Experts of a small language model: vocabulary 16384.
Below are experts of layer 4 (counted from 0) of a mixture-of-experts language model. Rows are named router (the router's row for the expert), gate (a neuron's input weights, with its number), up (a neuron's input weights, with its number), down (a neuron's output weights, with its number) and show model dimensions 0-255. Each number is 128 + 24 x the weight over its row's rms, rounded and kept within 0 to 255.
Before each expert's rows: a language model's description of what the expert responds to; "raises" lists some tokens whose logits its average output raises strongly, later layers aside. This comes from a sample of Wikipedia text that the model never trained on.

# expert 39
Description: Later pieces of personal and foreign names, often in sports tables, e.g. Hughson, Ickx, Tavakkolian, Evert, Würzburger.
raises: "oven", " Janeiro", "://", " therefore"
router [134 100 135 127 130  96 103 169 112 144 102 121 143 100 141 141  99  67 135 139 127 121 134 116 100 102 110 124 138  98 125 132 148 148 161 111 127 134 145 129 132  60 115 118 143 108 120 156 174 162  90  93 125 100  91  83 118 158 160 106 137 113 114 125 122 153 148 148 122 124 154 148 150 152  90 141 159 117 144 118 157 109 149 136 144 142 100  76 160 110 120 170 149  95 162 131  98 141 115 115 148 120 123  96 142 132 101 122 129 121 121 131 151 125 117 145  85 125 141 122 156 126 170 157  73 112 136 143 119 119 115 135  96 136  83 111 121 107 103 146 151 124 105 160 120 146 116 146  87 124  77 142 121 126 106  85 160 201 125 120 210 157 143 120  94 108 113 103 138 188 140 151 116 114 109 114 169 122  64 125 131 123 104 123 136 158 124  78 157 144 117 133 173 124 101 126 146 103 138 105 129 187 117 132 139 163 122  94 112 132  97 104 130 152 110 137 109  98  95 118 138 121 100 141 127 109 119 148 154 123 127 112 139 101 140 135 141  87 106  98 117  86 123 113 111 153  99 145 143 116 139 105 161 138 109 154]
gate4 [105 138 173 136 101  86 163 168 138 109 141 155 102 127 108 114 148 116 121 148 144 131 167 118 139 142 104 150  91 127 170 131 131 159 154 147 117 139 162 177 133 119 144 125 145 111  99 104 127 107 121 106 124 157 132 122  95 147 148 147 141  80 148 107 124 104 127 167 123 128 125 152  75 128  99 161  99  94 127 144 138 172 123  90 115  49  99 149  97 108 117  80 128 130 141 129 128  98 141 129 107 183 147 142 111 128 135 113 161 127 141 150 131 114 149 147 101 108 155 169 129 120 116  94 106 134 149  96 119 165  93 117 115 138 171 124 129 126 103 139 110 128  91 162 143 149 141  85 129 114 148 158 116  73 121 119 120  82 110 134 128  89 111 127 172 129 130 135 119 159 117  91 150 124 104  85  89 128 122 150 172 169 104 110 122 171 125  85 166 131 148 112 102  89 136 105 155 106 133 117 136 124 133 141 158 137 144 127 111 113 134 153 139  75 150 131 160 145  91 140 140  97 133  90 106  83 136 110 125 151 135 136 123 131 107 113  96 162 159 180  88 124 128 122 138  75 155 142 116 172 129 106 126 121 129 123]
up4 [150 136 110 113 121 129 194 110 144 128  73  95  93 128 160 155 141  91 110 136 147 103  89 115 107 130 143 163 148 104  80 105  99 131  97 162  89 118 149 139 130  92 117  78 123  92 167 129 127 136 130 132 161 138 120 120 132 148 112 162 137 120 156 164 141 131 172 127 131 127 158 105  92 110 120 108 101 128 155 146 128 125 163 137  97 108 167 150 168 141 115 111 143 109 116 170 169 125 115 148 134 161 138 130  92  80 133 111 145 123 132 112 162 130 122 109 134 177 124 124 117 130  77 120 114  86 136 146 121 152  80 154  87 107 105  87 170 121 146 169 119 141 114 160 144 120 134  83 128 168 109 113 147 105  88 137 118 116 107 148 170 147 122 118 105 114 127 152 109 162  96 151 144 110 134 157 144 136 117 120 130 150 129 147 111 135 107 111  98 190 150  96 128 132 117 132 100 185 185 146 132 130 138 145 135 156 126 125 162 112 119 148 101 164 125  97 107 134  97 139 152 103 103 155 114 135 155 126 117 113 148 139 127 131 120 119 165 102 118 127 110 129 107 135 140 123 105 137 201 118 106 104  87 115 115 177]
down4 [167 156 161 142 136 124 129 118 122 107  95 130  99 119 153 122 132 118 121 155 134 124  97 125 118  47 181 135 126 115 123 121 103 165  93 113 124 120 137  93  95  81 129 123 108  93 140 152 139 127 146 120 145 117 145  99 158 122 135 135  93 134 130 175 159 139 164 127 135 169 154 138 121 149 127 108 107 110 103 117  93 127 120 128 105 152 166 140 169 144 103 118 128 130 119 139 144 121 127 156 151 131 111 136 119 111 155 162 126 117 143 117 149 159  99 130 136 137 112 118  96 137  69 119 132 102 136 141 111 125 105 121  98 144 118 111 138  85 158 151 126 131 118 183  93  86 125 114 125 147 159 134 147  87  85  88 111  93 148 128 166 107 175 139  97 123 148 137 115 137 107 118 134  96 170 164 138 143 102 121 115 144 118 146 113 122  96  92 146 167 148 123 116  95 107 108  75 146 196 156 126 147 111 148 129 171 125 157 133 109 120 142 126 175 117  95  86 121  88 120 151 114 135 110 120 155 170 139 170 101 158 137 164 129 126 129 188 103 152 112 144  98 112 133 174 100  89 150 170 138 131 119 132 127  82 152]

# expert 17
Description: Pipe separators between cells of wiki tables, mostly after numbers or quoted titles, plus semicolons in number lists and table divider rows.
raises: "ture", "ieties", "ouses", "aceae", "ential", "ature"
router [122  60 168 154 126  89 168 180 116 134 140 123 129 129  93 119 131 123  79 136 118 116 176 113 171 133 123 146 136 183  48 133  99 112 153 136 121  79 134 133 114 102 150 112  88 126 131 149 121 125  94 130 126 145 140 116 143 163 150  93 163 167 156 140 129 133 105 142 125 107 107 143  99 151  71 141 134 117 126 134  88 117 123 171 139 109 124 158  98 138 107 130 106 169 173 136 152 159 118 106 116 147 104 117 140 127  94 110 123  89 130 138 117 140 106 128 143 137 125 139 126  87 143  56 105 122 163 124 158 167 129 140 154 134 121 119 101 144 117 142 139 143 135 122 120  84 142 118 131  66  67 169 132 116  97 123 146 148  98 116 159 164 159 113  92 122 107 147 137 135 118 123 153 121 121 127 139 150 105 132 142 133 125 132 142 152 105 117 143 106 115 134 120 116 126 106 136 135 159 174 144 160 115 147 144 108 139 137 136 163 104 129 107 167 145  77 134 127 114 179 141 113 119 149 110  41 115 119 148 105 119  97 139 110 147 132 150 120 121 116 150 104 104 141 134 106 135 120 132 118 139 144 162 142 161 165]
gate0 [117 110  85 126 112 128 112 171  99 105  95  91 120 123 144 146 102 171 120 133 118 110 106 175 171 122 116 121 122 128 113  81 156  94 174 161 102  78 154 130 128 107 139 118  99  96 167 141 113 161 136  95 105 152 131 138 107 157 149 118 139 143 141 108 180 129 125 164 163 125 108 143 149 128  99 143 151 110 127 116 152  88 117  97 128 101 139 141 138  88 146  78 211 129 109 157 132 109 126 108 116 149 127 126 104 114 127 131 127 113 145 147 146 153 169 101  90 126  94 148 111 107  89 148 152 137 203 137 106 128 114 131 166 116 133 114 127 127 129 106  95 148 116 128 181 150 128 129 182 166 134 145 145  72 151 117 145 116 131 148 132 136 143 151 147 131 134 153  98 115 127  47  87 113 117 133 116 166  96 150 142 109 138 111 114 130 121 140 119 123 100 155 106 118 145 138 107 128 108 115 123 146 117 145  81 146 128 130 144 143 187 135 133 131 137 147  96 104 128 113 153  97 155 137 117 132 110 160 101 104 154 140 124 166 146 122 143 144 115 126 124 136  95 166 143 147 115 134 111 125 163  92 148 169 141  99]
up0 [146 125 119 144 123 157 135 135 116 133 148 105 144 120 110 115 141 120 122 118 124 127 148 132 120 163 131  98 109 131  95 135 153 102 173 138 175 114 124 133  81 105 109  51 125 105 104 143 137 125 115 162 127 130 107 136  96  95  94  98 121 166 171 173 155 115 148  93 166  72 128 107 148  76 116 132 130 112  94 146 105  90 128 137 118 151 160 141 178 126 126 135 158 144 109  92 154  98 114 165  99 186  81 103 155  92 135 146 144 136 150 152 140 111 126 120  94 150 132 156 142 141 126 103 185 125 168 137 120  88 102 151 154 117 155 134 114 130  94 148 129 114 118 110 114 133 145 119 144 142 135 128 161 131 119 145 138 140 147 104 130  86 175 119  71 131 158 103 145 139 119 106 124 115 127 106 137 169  48 120 143 120 136 130  86 164  90 136 126 115 140  97 126 143  93 184 107  97 144 134  98 144 126 104 114 139 148 143 133 117  98 104 103  98 126 126 147 146 129 107 133 147 116 122  92 112  61 128 117 128 124 115 103 133 140 172  93 136 104 142 152 140 114 155 105 134 144 157 102 153 124 102 118 159 129 125]
down0 [156 168 155 162 142 161 139 132 117 157 119 141 135 158 115 164 123 111 105 132 115 107 160 152 108 107 113 158  91 172 136 162 144 147 137 152 142 122 155 128 140 126 149 103 178 119 117 127 165 105 128 143 100 169 116 114  93 147 120 124  89 158 132  94 134 110 131 145 146 142 139 139  82  66 133  95 110 141 128 114  61 161 146 187 106 139 168 147 141 132 114 159 108 119 125  89 113  85 109 152  84  80 125 173 133  91 133 138 122 144 162 137 100 134 129  99 133 167 155 128 172 128 106 158 118 125 110  96 169 133 108  47 148 164 123 128 119 135 133 139 151 148 141 171 118 151 127 113 155 126 120 117 131 140  89 159 158 117 128 118  98 145 122 108  87 139 154 108  89 136 121 108 154 116 131 136 117 135 111 125 151 109 145  97 111 152 100 120 119 106 124 110 118 100  89 122 139 150  98 137 176 126 152 147 138 124 127  98 119 148 128  97 129 149 167  65 116 122 118  94  86 125 108 120 178 145 130 119 122 112 112 131 121 142  97 130 151 142 165 150  91 142 125 147 133 112 120 112  99 124 144  86 145 167  92 134]

# expert 61
Description: Pipe separators between cells in data tables of scores, standings and vote counts, plus rare word pieces like effective, consisting.
raises: " Location", " Coordinates", "bro"
router [140  71 183 154 185 133 135 149 149 166 125 113 111 113 129 115 142 115  87 107 122 119 161  86 157 155 152 159 149 154  61 144  80 107 181 124 116 123 159 135 147 119 134 110  92 117 144 123 114 128 108 126 147 178 148 139 113 142  99  89 177 132 124  96 139  97 118 111 124 125  90 150 109 140 109 141 121 135 115 127 136 129 133 100 116 114 115 120 139 126  96 142 146 133 134 122 148 159 112  94 141 122  89 100 138 149  73 125 135 149 113 147 144 164 118 133 144  93 158 167 158  93 136  86 104 136 157 120 140 139 102 122 112 115 124 103 135 128  71 143 133 125 130 132 158  88 150 132  94  98 163 127 101 109  84 144 180 159 101 154 158 102 115 110 120 112 149 148 153 148 111  92 142 108 102 106 142 146 148  92 126 129 144 139 105 108 148 129 125 120 142 160  79 128 128 125 154 163 160 143 158 150 140 130 150 104 120 117 121 107 130 114 102 126 123 107 149  98 122 151 147 119 116 136 123  85 128 122 156 118 164  70 194 109  86 151 154 124 131 109 147 117 129 120 116 114 103 147 123  85 162 147 169 124 151 173]
gate0 [187 118 143 112 150  77  95 116  94 145 154  94 147 169  71 105 120 120 133 110 113 122 140 149 145 109 129 136 107 108 121 117  93 159 164 140 125 134 121  99 108 141 103 132  95 144 137 141 151 120 170 122 123  73 138  90 126 113 137  85  93 127 134 123 120 122 119 125 160 152  90 124 129  95 136  99 149 140  96 131 141 156 173 142 139 142 137 147 105 129 157 120 122  79 121  91 141  82 140 110 162 134 137 131 117 123 160 145 138 151 124 123 107  96 119 101 115  90 172 154 131 126 124 143 136 123  92 134 188 137 185 127 106 135 147  94 130 123  89 165 125 121 114 143 121  78 122 143 103 105 113 134 166 125 155  98 140 115 114 135 129  78 130 157 133 147 142 113 173 145 144  85  48 160 111 111 143 158 111 130 120 150 139 131 107 125 128 101 172 114 128 121 128  97 146 121 138 104 106 131  88 147 111 161 123 123 181 146 128 163 112 110 137 105 139 153  66 116 106 171 145 148 143 121  75 149 135 139 153 172 114  94  96 119 112  93 129 128 160 148 168 141 131 169 146 148 112 139 159 123 123 123 127 133 145 123]
up0 [131 155 115 148 156 161  95 165 129 171 123 149  92  78 101 152 138 126 112 115  99 133 141 129 192 164 121 136 151 142 157 113 124 133 161 112 119 130 152  87 135 192 115 123 109 103 108 148 108 113 124 122 122 122 128 141 112 149 157 106 123 116 124  90 166 140 137 167 140 159 100 103 115 128 114 111 103 127 124 153 117 122 160 133 107 122 106 118 128  98 131 105 178 133 166 164 153 153 114 129 106 141 138  62  97 136 105 111 118 134 152  76 154 108 133 175  86 162 104 112 116 116 126 130 166 116 119 157 161 103 110 134 145 143  83  94 163 146 129  95  70 139 140 160 163 122 120  97 176 127 125 156 124  88 110 132 128 102  95 146 112 151 121 111 128 117 149 164 133 126 157  82 111 125 157 102 124 106 153 123 130  98 124 124 143 108 115 124  96 166 149 137 126 138 117 138 104 121 169 117 154 109 119 135 137 158 162 111 121 108 145 113 108 118 124 115 178 129  98 153 153  82 115  93 133 104 108  60 178  98 121 157 139 121 111 109 144 143 130 119 142 127 150 111 161 118 124  88  93 123 120 131 171 117 168 126]
down0 [126 147 139 101 135 164 132  85 122 120 131  93 102 121 105 134  83 121 105  83  87 129 101 130 137 153 142 128 115 111 128  90  88 129 130 105 105 114 134 133  83 130  75 136 133 154 119 121 111 133 129 120 123 143 127 102 125 117 121 129  93 105 113  66 147 180 134 120 104 109 110 143 141 144 134 133 123 148  75 178 105 124 147 107 123 144 120  85 110  94 134 152 102 117 127 154 139  97 127 140 151 118 136 112 123 135 127 147 132 143 138 136 148  88 124 136 137 158 135 113  98 122 109  82 156 144 118 137 147 118 151 144 185 158 122 126  99  96 163 123 119 117 115 158 183 108 118 116 122 108  87 123  61 131 110 100 106 144 128 157 121 128 158 111  97 177 124 132 154 148 151  98 115 114 133  80 148  95 112 171 120 167 137 121 165 133 128 194 144 140 174 147  98 131 106 102 117 134 174 132 126 103 130 122 139 110 142 145 137 161 180 119 130 116 119 162 173 170 105 114  97 144 100 175 124 124  96 150 139 141 138 150 101 110 179 127  99 143 138  99 127 115 123 110  78 120  80 135 125 159 137 131 130 184  95 125]